Weights of a small mixture-of-experts language model, trained from scratch on English Wikipedia.
Size: 11 layers, width 128.
Experts: 2 picks a token, 4 empty slots to pick.
Training: a variant of Muon for the experts, 847M tokens, 3232 steps.
Below are experts of layer 8 (counted from 0) of a mixture-of-experts language model. Rows are named router (the router's row for the expert), down (a neuron's output weights, with its number) and show model dimensions 64-127. Each number is 500 + 40 x the weight over its row's rms, rounded and kept within 0 to 999. Numbers have three digits each.
Before each expert's rows: a language model's description of what the expert responds to. This comes from a sample of Wikipedia text that the model never trained on.

# expert 21
Description: Nationality and descriptive adjectives. Adjectives before nouns, especially nationality endings like -ian and -ic and words such as American, British, local, military, political.
router:506499501474483501533469518446536533532504477518458511481539470428498458492414480506478592523475479495496414496547497525529469432482443564421525421479577468432496502538519504441481433512556429
down0:522529487496513517458489551529531385430477421430511542503636449496490541438480518506520456539520529483538501480500554456567530526481509535472464490517489577462471516468471534508558511548509493
down2:539550431556554480500546530420496531418513464515512505445540538478513544488475492436492493538555486488522494517538493562460484460479500486439438488499544530425452541529489499582527539497548521
down3:583483446505440472514512525491534523476564482567477550499558538411524455470443446491506539508577516498474483525550508546470450506570472518502523522492537460498483476517512522484487484543507481
down4:396540505507465543458538524510520482546466559511488440443509446428586507541557500490516457527460528517586476500539485491477494519451447521428554503561545543437541493538475590546527551433492474
down5:479551438417538479436499479545479469435531474441443512416469461561504425519554607404461437507571516472484543489549406461501512511485451471504480527480509470492478561522444420490462498505466500
down6:518472464501501503509436548449407522506525484529412515528499492488469490436441509520468499526509444514514554489491462520606453490507495463551487511442568499525484489546482477555467508401578434
down9:563446520540530502522422459482471515492507472533502465489530533512514581513513497470541481509453427495592566502442501545394457456526506465504588542497536533459508444561450510539513558485485531
down10:546503419459517520565469490443367538467488446452539535539454537461523522547497454448457516546494545448466547506520535497612522508500437522410474541450558516514404464442438488481458482511516513
down11:450404497434557576526513543484519464559499549554499496481574501525455473470528580502523530464495477509511481516462561491471468515446581481489474514540514509506450481462473464517552451476445577
down12:519479526509498480486460522502394509490493481599450512541448512577475480508444472513508519486448549472496545531520516543603554523497467468500533553491505458463434487567584500474491557466507487
down13:474430476532436560428419547523519522521506486495504506497553485524525554540452524445543567443513508468539492468497483524545514518467496518534585530476408471478574514417501478453540510514561497
down14:480520442614500453432466480568479478522578509569495489422513512534469523497490458521508519535497484497453555453516492559592478525545435531502507534513465539549492446549501490458453545544582443
down15:486480508466475555541492482468564470517555521520497491523483461515475469485511531505547497507517464465455477534479462489591471539435500522493488521556581530448517546544478434542447462479498422
down17:465465455475484534536521502464502494487541538436504499489437496486484455501517500403512479486464477429501534452472485539516597520437484482572432599571561539485503507521534480371459543510496483
down18:465488518551478486530518479588527529521501507481512439431432514494511516515551491495547552479532490515513442566446472499476441501472584482528500451558534514453459412464571532436519528545463562
down20:455473520570505514505489484544536575485525506588464465481490505469548496510577487497488553535587490565514508507492561488364511512542543543462551511429473536455562453472489542447528553480464508
down21:513519574490484456474526525562445489522525515464552443422508479543498444488528512479496461464536501515532477451562526540355608544546537477458483517481511510474426498467535493541502559557477543
down22:461571505482551417515488436521536480582483530462455458476556442497497466472456473571501541507508600475540505444480478501538470424490456410504519566485449528479447520496508485546505483461498440
down23:536467541510487473467510567424499531475522488495482494478426505536503568534487526513412518500538484547502568484537527558614471471496505534473456501504409494476487555490473506501473518451581559
down24:585558558490472487448541519464528496502532464484476524516440506499458491497539417541520578493456481563504478547522527501434466488531459536492531522426494537536489473529525445493496538488466456
down25:465510506402502512583470561497534588528498496447546526528543454458487496504517559515473460533557514525432492530435496433551452503498520552458536488549442536549561508506486525490440437501552417
down26:461502530428534510529532565513510486450522460463538499481502501516475441507494566506491490497538507482458507514511465441592497558506480479492523583607422508510596580434467429506425433543554503
down27:531506486477516455464443553523531471527527520537482429505584508527501493559473510474467534506498544471478470500477523474579510549495594570443509511536545567498575487582486573415465514522430564
down28:551490524574473541498416471459512478459524564453522500509494426468407467486494551551512479510443491510487518596457454497469536548513498425532421492509494452505550513486485525555512503489511510
down29:533523412541542509499530486478543491433546512505532529456535573476486513501532513492485557502422498436463374479512476490532480470468497514487530518509461506448462542451550496462517515537429516
down30:501466523443469486529410445507502544527512475484587533488503490458545541554462458495505485521488492425500493447544453571489454463503520546406484502421526512426429527533506577469449490503504498
down31:473522535490477529474475443421502474558510463424499462537484495500568541543562492509544500528492465496495463520544458505450573616499517449504523516472466529525389513476437504493526525407459520
down33:529502481493474441475512468519512483483542479569509488541488458521517523506499513542490503512451399468515493577544462512410492456556501566556490498512559492452554488491459531484529521528506475
down34:456504486489540527560541521531535455474496456509529507526469492482533504506547493500496555521472366464524568469470502527579551486559528494446456483447487570461565457523444534400471400445501489
down35:470529485464465474451522506525526521519532464474538467543449390550486497529564530469497517544499509529499397476466545428578530560397518487565538547485486511554512478469492551501516439484483583
down36:548449476532513454464525463458448502427489526591478539484511457478552514486499482480493481441418516455542486523504464520429550515444460507497525562574389508580489520498493472464436524565566529
down38:547562456484438478505543500474446483482474486460598466507522515519584438550594475504434513434502481523524470553477464480645554524436552554492544500441551508426564499504451501535499521553468488
down39:555508498445547535464548560446505534493454460516493442556516530496499497478526520529488527470438511487560541510514465514545468547457558590483507450506517513557597537500434486472453512475374528
down40:473549561543470540493540500555474465510431549530476464463469485516551488518552507509569517519473491532571469518539501486606444415434582449476498530511520549501524436493503480507528516508479549
down41:484436541495562468447508545513573439512532580608512557495512523515497528484489504547480510501452458506522517453515482581424515479517469515520574492421497501526485499482498512569546447382460495
down42:449530489505580549518444476504447525381527485488484544536505535459467525487523555405462452569481550526447531505455497523566443496529550583531511492464465553454516497429443456504550577489489543
down43:494452445487501522498512573551459558505564550492573450458512588483433538448531469494484470491507471461547452512510494510514462407521555511396560488457533571505574513584555450563522487441466493
down44:534489501524547582467515450577502514414451500493475449515517519500555501514490516455416500464466521514527533478511494486537458504538362475480487522541526512551484486462515553461537566508464546
down45:462484457509468425479572464451458466522453516489533519489565453494488458552524497594528481519589503487504524448495435503444489525522499542476456527494528482577522531394445548478471593510542497
down46:588491525447512581524460469445475483482539517454513497469496513454530413561486541486531439484452512485560500548500475469446475495544513524565495531483520515527542526458500499445513495509573492
down47:522583573477481495493486522555471506513533508490483461546470440492441543472465541505461579538445484420468556496500516501376469568541453541517472533524518539503462465524511495478480520461461529
down48:476490473479574463538554495484465492422455526470495534515483540525491508499535453506503521510525458483547476563514433490599467501518430457465501486508536581447499508558581482498487478517534453
down49:481522424550437534572543467488447528536449482512510521452589479519521580542471450520553515460467531531513491479463477508414534512528480477555537527491517468515504476440552528439521540462495514
down50:478553444455579424545484479460558532476572557489456505462507432504499530482453490509470548529419489484472539499580460469503557544524448496492584494561525516541460525485519491472438531478527501
down52:598547546598469492476559514527457468481512448461551491516532521551450491499547494510534495478509411533490482547496486408510504476519490558440541535467550527500527498476522515423456489438534505
down53:480462497487425522468516482553498487459453486556522452523539443569503501476536441481472572500523427468450423526454530471595422540504497560536495528490471458533479489477545476496513532499490444
down54:469447517544549567508595489521558479530494521491524478501474505509516443461484479515515488527517504547518565501482482562521512512450496509504526541472456495481437486474519526528413488626467476
down55:452482535524562561571514492525546529490524525501537483478490515522514405486498464527413505530433528520528462500455476577494451573600477495493489566554489494475528547551507484503548482507498518
down56:529493543482449525561507455473559531522447523459561503483512492447471486470435494469380514511489499551496482430546479492621448542468500529507508531501405512505448529563509529538507502517477556
down57:407529544482503501501483451502429473453472498492478442530514525501495501517546451519525440571429516495564465491493503445492413484493537474519495509454392473505524469467473506511440439480439525
down58:500461473472566449593452521487551490448549483515497485490542608438458468496478534551522572525522459464483510471459526490520525515489393493472420536469457483549485542513467525511432481465529478
down62:480459492512490549481509439511538526535521521555480475508477523515555476513506501528482593532551511475497468583518476489653446474480465464499536413552415491484475490432574530547543438498460480
down63:503488570453540442461504519549478470488418514510484451518482444465500514562479471535489441470448566549509522497434537539492489460509524455471512425542439423456388502445518578472441465522475560

# expert 8
Description: Word-initial consonant fragments. First consonant-cluster pieces of split common words, awaiting a suffix, such as Dis-pl-acement, dis-qu-alified, fl, dep, st, w.
router:492471548496507542456482532516544516538547449582446496546507522546511531455531530547568472431504517526514514572460566496450484447489461513561504496453457492493446499471536516455529467454459493
down0:497528500495500463493548488579460468513447507525529466495562469536542413532498493520438589477493484528565544412485506460431520505521549474487545472530559462485510428517506491604546497417562493
down1:525506516487505506485500477528492546476543461515512488547456506477438493491487506506471500573526529538533484496437558547471452555408494581564552499497384535481520506493507437469609485440520477
down2:452536505468508498528488502540497505481447460476505470542486499486477502495499495511492444526548453510450591547378496516425506589510503474498562492437481504474502529491482393482567492507475412
down3:482480412557496465472511440500466490512505580538522449514470494490494437500532485546565450509472455505549517495558517476440465571427510475503524514485461517542534456441465571558560480491508578
down5:514496471519590452485496464544474457474547563511466510546494536515496475473511517527466505554450507545556537463520522529418504521496487457565386474426360459548593478497512441500500464528557491
down7:439525462446441460522505468485444522497495466475483538487519550476547569507509562464498561443448498452470431570538522456591548523491512531491489465542539526432439541530513482509539494640487516
down9:536541432504478478535517427513424601529458484515498528487456491498498467507519544515465520527471510549408501454534447538515548548481437506568508524553526571535537513494606530418495513510444449
down10:463512548466527442455565543515561458448469449489604485526556565423454524503511542510488474508538446506492449397460470570418553448500495463478508506528455499428485521469531540524456480474491519
down11:523411492553404454507518538489505463491475472542535517506484516571487496454496498505581473557552512513559526530490513537445471476524517471454512549543521459470515488523495511480468460588483562
down12:542485489577473526505527512476532500520482525409487458511545572525544476561581498570502478570458496480474405479485579491443439519479504506503520466467574499496463490521482557510523586529407564
down13:514505566524494422489465491459487481525518487552450495457487422578479401489520521589479567499500503475535555503464507449477502485510512481478572540439508457492610505461465477499428440464516538
down14:544467547515534574457439535451513501490516503474489519449524491511442495488496439470493528502458467570542492457523501563564505541525524560505533428402495501451489481533499456516565437454460546
down15:566483518498534509574417473527528506462563509411499451469470466514490507509510429487503476482516473477574546494553503532537436491462501531510457498521532540427556397514584478470501534504468471
down16:443483530406504469455437527544484486450424498445452514483547503540459511522519483494440556465546539423485456422495559529532466574503463484461542487493463492508467486495453462484523517541516463
down17:553505540437518476496516508410525498466521532513523483480477476522445444527534498441556406588473551445462570477521497485521537452596434463492546534473478530491526451528509543453440553537450492
down18:467416472459494468523608572539501502536450547461459523469494521521462425482551456513500548506442559525539503534522525433511540428522457468441497462487483570518527484541503525433508567555493485
down19:517500471533520536515491473476509472435530534467515519568530541431507516531511448480410497475497474539516418494481504486511572552467562448455458501484416478506482509510544538495486477527521510
down20:469472529511507480521468515445527495513432488527549451539532508514476527540459508646489508476465517533441482579503446446548479531484443498530516485509579500486455523501555492487577568490509532
down21:439478469506580534558492535506512515532493491565531462558508377537482497602451506482410515443507504539497461435517455534475496545472438472453457501445557513448509515502532487481524517521478529
down22:445515444468486456424575496522456471500462405499451459492466518530440491428537538463513450521512484490412511453479535425457563534484465529479564460525523478457502396461520499586488487425488465
down23:508479408459485579532444487543496438477452515527484445452492503561527446513466500517548535521541493465474490466505489548510422446493432555505545477463515487456506440497500525480535459549492500
down24:546555453485537481461482487482480474472512497511531407457437507493570515436452557466580484558470502519555571502477485565494528531545484461465482439454528548481529453451473534435578476477517500
down25:514551559484469444552553504506551519521497532552444427458449534557478546499454567539555455509507509499494475580530455505524517501514475421551520545551532441478434552571451541494567503473452492
down27:499487469557461404476484508481464428498517606535504466459528505482441506503478484455580477515447483467510514502492510474557433469522484466474449477493528483524469631507506492510484457497470574
down29:487511528501533564549513570502452489506566549509445485472518505498496497511489507553476447501509508511475501425504475533556556545542488552534411431543451554472533585489523478436531432453550524
down30:554455526466441534465504489522524435545492521546420514491541532512580551424542432569518526482554547547547530446486472514537462440416514480502484552453475439440501470464474432530503530511487530
down31:436530484529455541559477433525576557471538480474509495467558413570452521500511482558576443533555519555487472479422566504452513577493500509446429513497527455577530563487480537524503438493523533
down32:510564554479497438458473503443386443525527541497433515481550515467569454420525452546444491516501485522488536494475520550459525478508557520529467531563507552470483554508425517532468493520553470
down33:567523465504520502544532452501460517472496512456489446555486513482461503498524482511466481506581486530471468471502544558485496554484595561462444520482464437512476521518510543571453467471499480
down35:515487532597549585539567537552487575514573499556541491533524487474586488528457500489505430530492502551458458497506429531468487509526459467460561560513518472473477472467523505522455498477478484
down36:510488462477511492507489531534506510500505539505518466493501538455573504605437532519479424493457550445523455539491544435535508545489446585460428480465427524508500525471546499562521496596459494
down37:495573557510455512512539495534514510488485546533480481486445482503445473433501583479503457455472563510581546528430540538502529442513523474533500525476553417463506495456515498519553505540494494
down38:512481496488576509491449466551564461459511519484493526498589475589488527580495497480433565495521488560543499487485459553469484500448521509423485556571476493547521494493515447425549518483487457
down40:388526480589522463497421514488456526449497516498542511491495432494544493494495493455486458538578516450496473536517468442502470582484474544566555460436428472522524458412428496430445491464516468
down41:554534453486520446566486518520481527565429450437525462529477487530511512544507504472482555476482471486571465522489485449485515534506435437511528429432519533542441501460502585540477555425451421
down42:528467436563498477475470491515535500581501484508459479526524519465543529462468460503519544465456569579514486484466514563501436496520446486497420514536523550479464437465541514494535449532494499
down44:412536460543474466547512426468520537523473468546471489521484448557506572433436538560522559479458545484494553562463594451459454484489449544503488498433541472516538504557479572482510460552526491
down45:482468407456510419494498553568488425482531566501477565526528432459544531437528559459560453498489488541559543536565491452552550472560515484473583502503461480413503481564508501453544537565445432
down46:500535500527532491513442532450461434475508449481453448505517526422428518487466534544525493535507540560522566466496450501461527587534570531486528553535440533486525532491481478574442490486508529
down47:460524515492476495456503449463508482527420514503526513560569518472596486521549557489522530505486518541545489543540470480518485492476492506495501545561496503491575467524550455526529635539501468
down48:486424414532485460481491491419543490486481525533502512527450472492510492521510508527457474507424472516607487512538540462565513440518532592510472485568497551474481502422507531434526529422485535
down49:488434512447533558531508454434536452500473445428470549513466457441509515580538507514534456519472481481500514553471457514481524511491430477433472483445532473499492488468490483430542574441451473
down50:470480452496542530596614519448526543464572546445491518468530517495501421506513517560516508457489492540591490505496447553426456506499536482469515490454500523540505514536558480504503545536534508
down51:490539502487543498476492490483496402437407574459538544472488536540484516490458568457459547486435446566491460526605488505562510550534507514516595519507569540485499450457526460526511507554512464
down52:496451496518476542592578499559423515459477515548511534539465481538503577530491497469551476527541487520432510506548486427447434534556495510539544507489443530523447448469464492546539473505459553
down53:553525410531544491523467489497388454560588492448540484434499496459471558538525580576507474475548532526523518470543543460398560526490531456517487523556466504497438476503494477517572517528461452
down54:459481547535505553550444517468450485483544498463426513469478509533549539523499509515534494483527474432457501465429449533451491568581547452504461548573505504556435510530524497470468508553497540
down55:536531504498504522545500560532447519522485529536501409578512503491467528584506466502521481425553543461498474516471426604453483471507492514527464494489482556528461426503554503500472557434573495
down56:529546477474430468518508492506457559523471441508479431581512520552506556529473486472518511508514528487534535432502402533525542485438469541396511552483455532526487496517473464530517526452437548
down57:470467515494495482559527554547483525472479477468546535475517512511533471435482499502458503454508556588523513459518527494412515519460617494488470459524627512530591501524492516473523472448529525
down58:506492473448536437406535527493508441451482489486503478526546562549536513528553478555527533496475485473528566452481478514457470494497535476472524460583470436474452478501506539439476486489488473
down60:443515435444480520449496514541509490533472477478486460420505489483502471511501566518503487476525370547560463536502585428518499528579387469531508541518470482502463583496553407509511502412484548
down61:444491485508483482521598480474466499554491477483526498479538513504569487470525515476490466471542406473552563507458557447392492473427502550485450524489472472531510502498458444415475474500603479
down62:502578475504494458461491447506585462548539489555490506467534562385529506441535516544588498548482462484489499524531556471483481536533580509420550541479526486503552518532449534500536482532445482
down63:539533478490482480479493487484465539544570464434526496494547503492485455517486543585469513537476534450534493510493462496513520496464508535519506519458486556500536508523448420559482458466503567

# expert 14
Description: Foreign place-name pieces. Inner syllables and letters of non-English names, especially Asian and Slavic places like Sh-ij-iazhuang, Sl-av-onia, Kh, Hind, Lithuan.
router:449519499492476494435460471436477480511542496460507435456553514515571484538449514499453573535512526557498505429544532424473466475501530450489451499539461505463521495440527488532492459500501544
down0:464537516507513509622438469575421579499491437509485511513531563532470521466543497566508530489527485476488505535504481484536479504530494481518574444511441485554496477555463540564428499555602489
down1:591461533534453474487540496516543502496500495521513551539474525471464563513478460449407479477549576484482588531495452415447519568477458453491497481513396491495499522576523515482481491496526495
down2:522484543461540505440556496470519516552525534444508443565488456541490462542540425467483445493579529554494421440581579550483495494460504456528475542504434476475572539455566561561434500526444556
down3:529437493471546424534500504487507462410500519447448440503515462453525480543430546456504549587495504459462534549538466527460462499495539550499514490510473500500483580489471487546462517420512421
down5:571461521423471531540514475537498549512461512501501531557508525488598556495536546524437528435476531510484490536475474489502490495449457532580518474521587449513523555558487476476523507480432578
down6:510509494508514466501469468354484515429522428491484507490528419460512435507602480522505537510476592488494508536537494511408534437551536444467518519482541521474512511544528502546531503475505498
down7:544470442423509478534468535522454452507500433518589547472501467414479421451506508548447509551441546502491532531548497495457538515494503526490550533457465523457431435457469460582517514465486579
down8:412491505532542517542452571488513511552515494585496466488490502515423515565448512512552461489548463502465598490489468446452469485500586457581554437502544462575431454511470475467501452539527543
down9:540544523512530519551540471536512425509377553420528538534464485493554500489543469375507463510495546535476510539581523529485505509491489433499490504467486508513478503494544478501472474511499495
down10:518530548531502476520534529476551530522505547492518540470476563472528555519511541499484521499417476507451456475516494537440538463500516549497465494522480505526468540523465511575574483410487544
down12:446446476540431485520431516529388472533521518467489472542456511436499512518466554531482496493518499474506461498529504550494531520432493474424469480556531497558487538432473532516491442504494532
down13:483517487501497480507476510448457465515541437469503481491522515492497513495487599463457490506513461457484467437492472428439551494458471540495446470518591539394496498585449489601549386515469543
down14:500486436452517442505509473491460505465461503507504534508497504430553441470457448440464491561594503530478421442484490469452495524506507453524516516520448477511431520516452447522482462489537583
down15:522520438541491515469450445478400442545468494467403514521532571544453546497539534546477497468455443480497472541522526513530546522509438556505447504571468507580487512506535477475543476479561471
down16:494526489502475524514509517462488508482506607476467487483513535551523513437389529555510497470528548478500507453420473447440535488569586442521531519499517495513564453454519536536508516506437389
down17:571477447524573576542534562540476528504536520535525465485434406496445408487521442515550541557466544460499502423495495471443569537554499494501500504445554516448487568514541458482528476480503459
down19:482500521465554567574530466539504495547540547438549424563536531529495467461554496488531396517518469478576473491536490472359454503520437475495537570499532542460446549548520533449562497481452471
down20:525496477511489573521492482526562451491524526575440504490519506528534493474509566486570451471500493511561512468491505521390506546554521546510508504432547497525374478612520487480416545500526547
down21:585509505511586560544449479503462515499512495504551423493511510443530533577493543481403524447504501484526478531478514489559454532532522502464473474501565450507564515496560517541501544516481515
down22:556549458472508480503523535454540545431482541478484510524557478436480499564507510561460522417497543506511475490475510488486433523507446452570587442500494517478442485488474566544542496445539546
down23:471482526530404483511440502511470549521542470520502497511481544508485498609516522491524568484497447508530493453509489549512432522495437493499533525492509549542459541439493545497467478530459590
down24:490518512531467501492448558433524509480509472565468432516480463438509478515554491528535487461531525520515533439521474477529468533436503455487538512494471531463549488481484471510575505420544543
down25:498526483589518468488551492555506519463469517580641499440460515511416520491544513460501461541480432521502502517545524544449461521559448498490485536586509497497557425486461503442510526461483588
down26:525520511428491553532387546457531556553484513529432522462513511512541456564491531420542542517528454479485479489494468559540463543551546457427419592552500515476545454512568522562533454470480472
down27:503450486484422474550500554501472480538457540532543535493523520485573426522488509498449533565481572474518454517466477589466478613478520586513494542518449504570460554577481495489527480501511518
down28:548576456496517490556395509514508391502497490517452530459531509538541454594513542423584511469509414492499487472513565482441475483406547463446482474507476489455464474506518506522504516444538465
down29:467458573494495553559554413508574479438497498407490462471502460448498542488462500523548450495498477423489559538485481466490424479529460523473488489487488504551515506495513549455546494521482513
down30:596450531542503528459517458503532577491428505515474482518518521515476457456471402478505507442521500476442606534489489474514486410503434520539460543460538523481496491455490451516550545446493458
down31:480452484621431505499550470526485539585530496467505460540501530552396524494515494494452540528534438548508511553521484567560500549502506597507510457470519547586563492479449497468474493507513434
down33:497537546513509500518516489484569543470482571570510516472436548503484473481475464456576499518555511509511592500499462582459496453582496559581439522466468437544531531486540549528537471596506505
down34:512444517511486516537526550492472566515532449547486461491446461496472513419503581545570458486506544498548485595558441571451500461448539507487476534526609527474556450497547512482464581507495539
down36:574534492534530568501493518464445487459480512455470520472475525492523452508584439540501496502486480498421525504436572530472487527420513392503504553484482405517442487480459499495479470501543461
down37:531484514523518562510447500519478514585462520494542564484449493475539480507418495519550394522491480566488525487527545470506597450529545530520438446538441441565442479505507492501479567524524512
down38:520517501543549450526559512550477574496543484523553437511497549475462454491486508542441469490563471431468539440440478586509436454473556548529466537509504551520455544502536465550472445533502526
down39:561530494527479492485461523487440480493555492394563501525578480540508527462570448427502500535500518533518557482441456535499446524486490502526479544510478530474545504541455498492533372521542524
down40:544473541490443463472465539578481557554461517487511493455509513481574498470524570507489473502524457444505535477483519495502521488521453515536525495595454446439456616515547480554514504542491475
down41:632532586488537460509557476512410544564489431469530468520474501513437541497415521511432497475563535464479534517487543520467511461493527570486492480467482439533586529438507475467559476477454537
down42:497477538427487436483431529442555479442543511520501460520508482495542539515469509537510442553505437487467504598536542525467488510475462469483456470469451542485498507395489604460563422474507542
down43:381540490533493545528439426555602542459464554600538500510437495473492483456527490514470509496525517491475508466429474492447485427502426473516504540518478467464480520492464481464481498529460489
down44:497426446496497488556505586556440504457496535512423562530519538511571477578510482466486498467535420542554510521478500551468541513452533500486479475507526440475495470541593466472451504486509574
down45:479420504531429515547472526573511451419465458493509593463514476478501521501561465421532523537527508504521511568503498468435510529494480469425526524502476447399500457449465473474459483389461437
down47:502497559489488483557560502493497554484525534529440586494451537522558515536557435463460491486398512501572555478497495515456494475477454549515494506569506454475499461549495492561458531571531516
down49:586520541467501514517459491524513448489524527491527548481537521550525449465574494536504521458439520483479452463533585536359429524480506506476562475462562477505410527465452544401513531541522518
down53:492478446460506482507459454490464519449492572466483459523517442522534560491566501463543527472455468555482553558481575539525431505526518544506555420482533489453453481428506469444501579533516545
down54:556585483450542476423491517524529488504427507494561484487559501517517480519439410471484510552498462498559557546491501523391526554475427520551531467503593509470438445469444528453469466548524600
down55:445497521480399419485424462463449475440486526456415476548458507503489490468481501515541542534463483555475481530476494489530565486481563496491498435533519467539451436442442523504513560431494539
down56:469494472470443468594457484495483500526576419565498531481477515481470517500475468519486462520499514508457533522489428410416462568532555562442477473412443472574482556508559516459480440439505451
down57:507564479493499485464477514491568442550486504518538490531555499514522505423539504548529509471515476482458494525475495536385438500502495491553478530466599500476487481587520495452422509475531490
down59:547489554503541509471460491525494523421454551503523447536551495413481575478448465409449535488536507518507505538536517544590503453497566549460445511541501481567522545522482514433553417517502499
down61:407544498533490436534465492462485517442524515517490470507501528474476577481542482555466509402444494580519482468477428494582430506551557478441483495551506494487529594559457486573519489426489488
down62:512550479560517508489523553487442467462494516477451532535543478505481477489558433568513511532495480488535462491580498417567449571488520535442538504462379481504561508496492487553532462568497490
down63:501520442509454463469547472493546446546445448508498530566478423504484525453530525549456493482486527493517562416403493480550521487444556523474538517523537571501498493579484456529467530459530515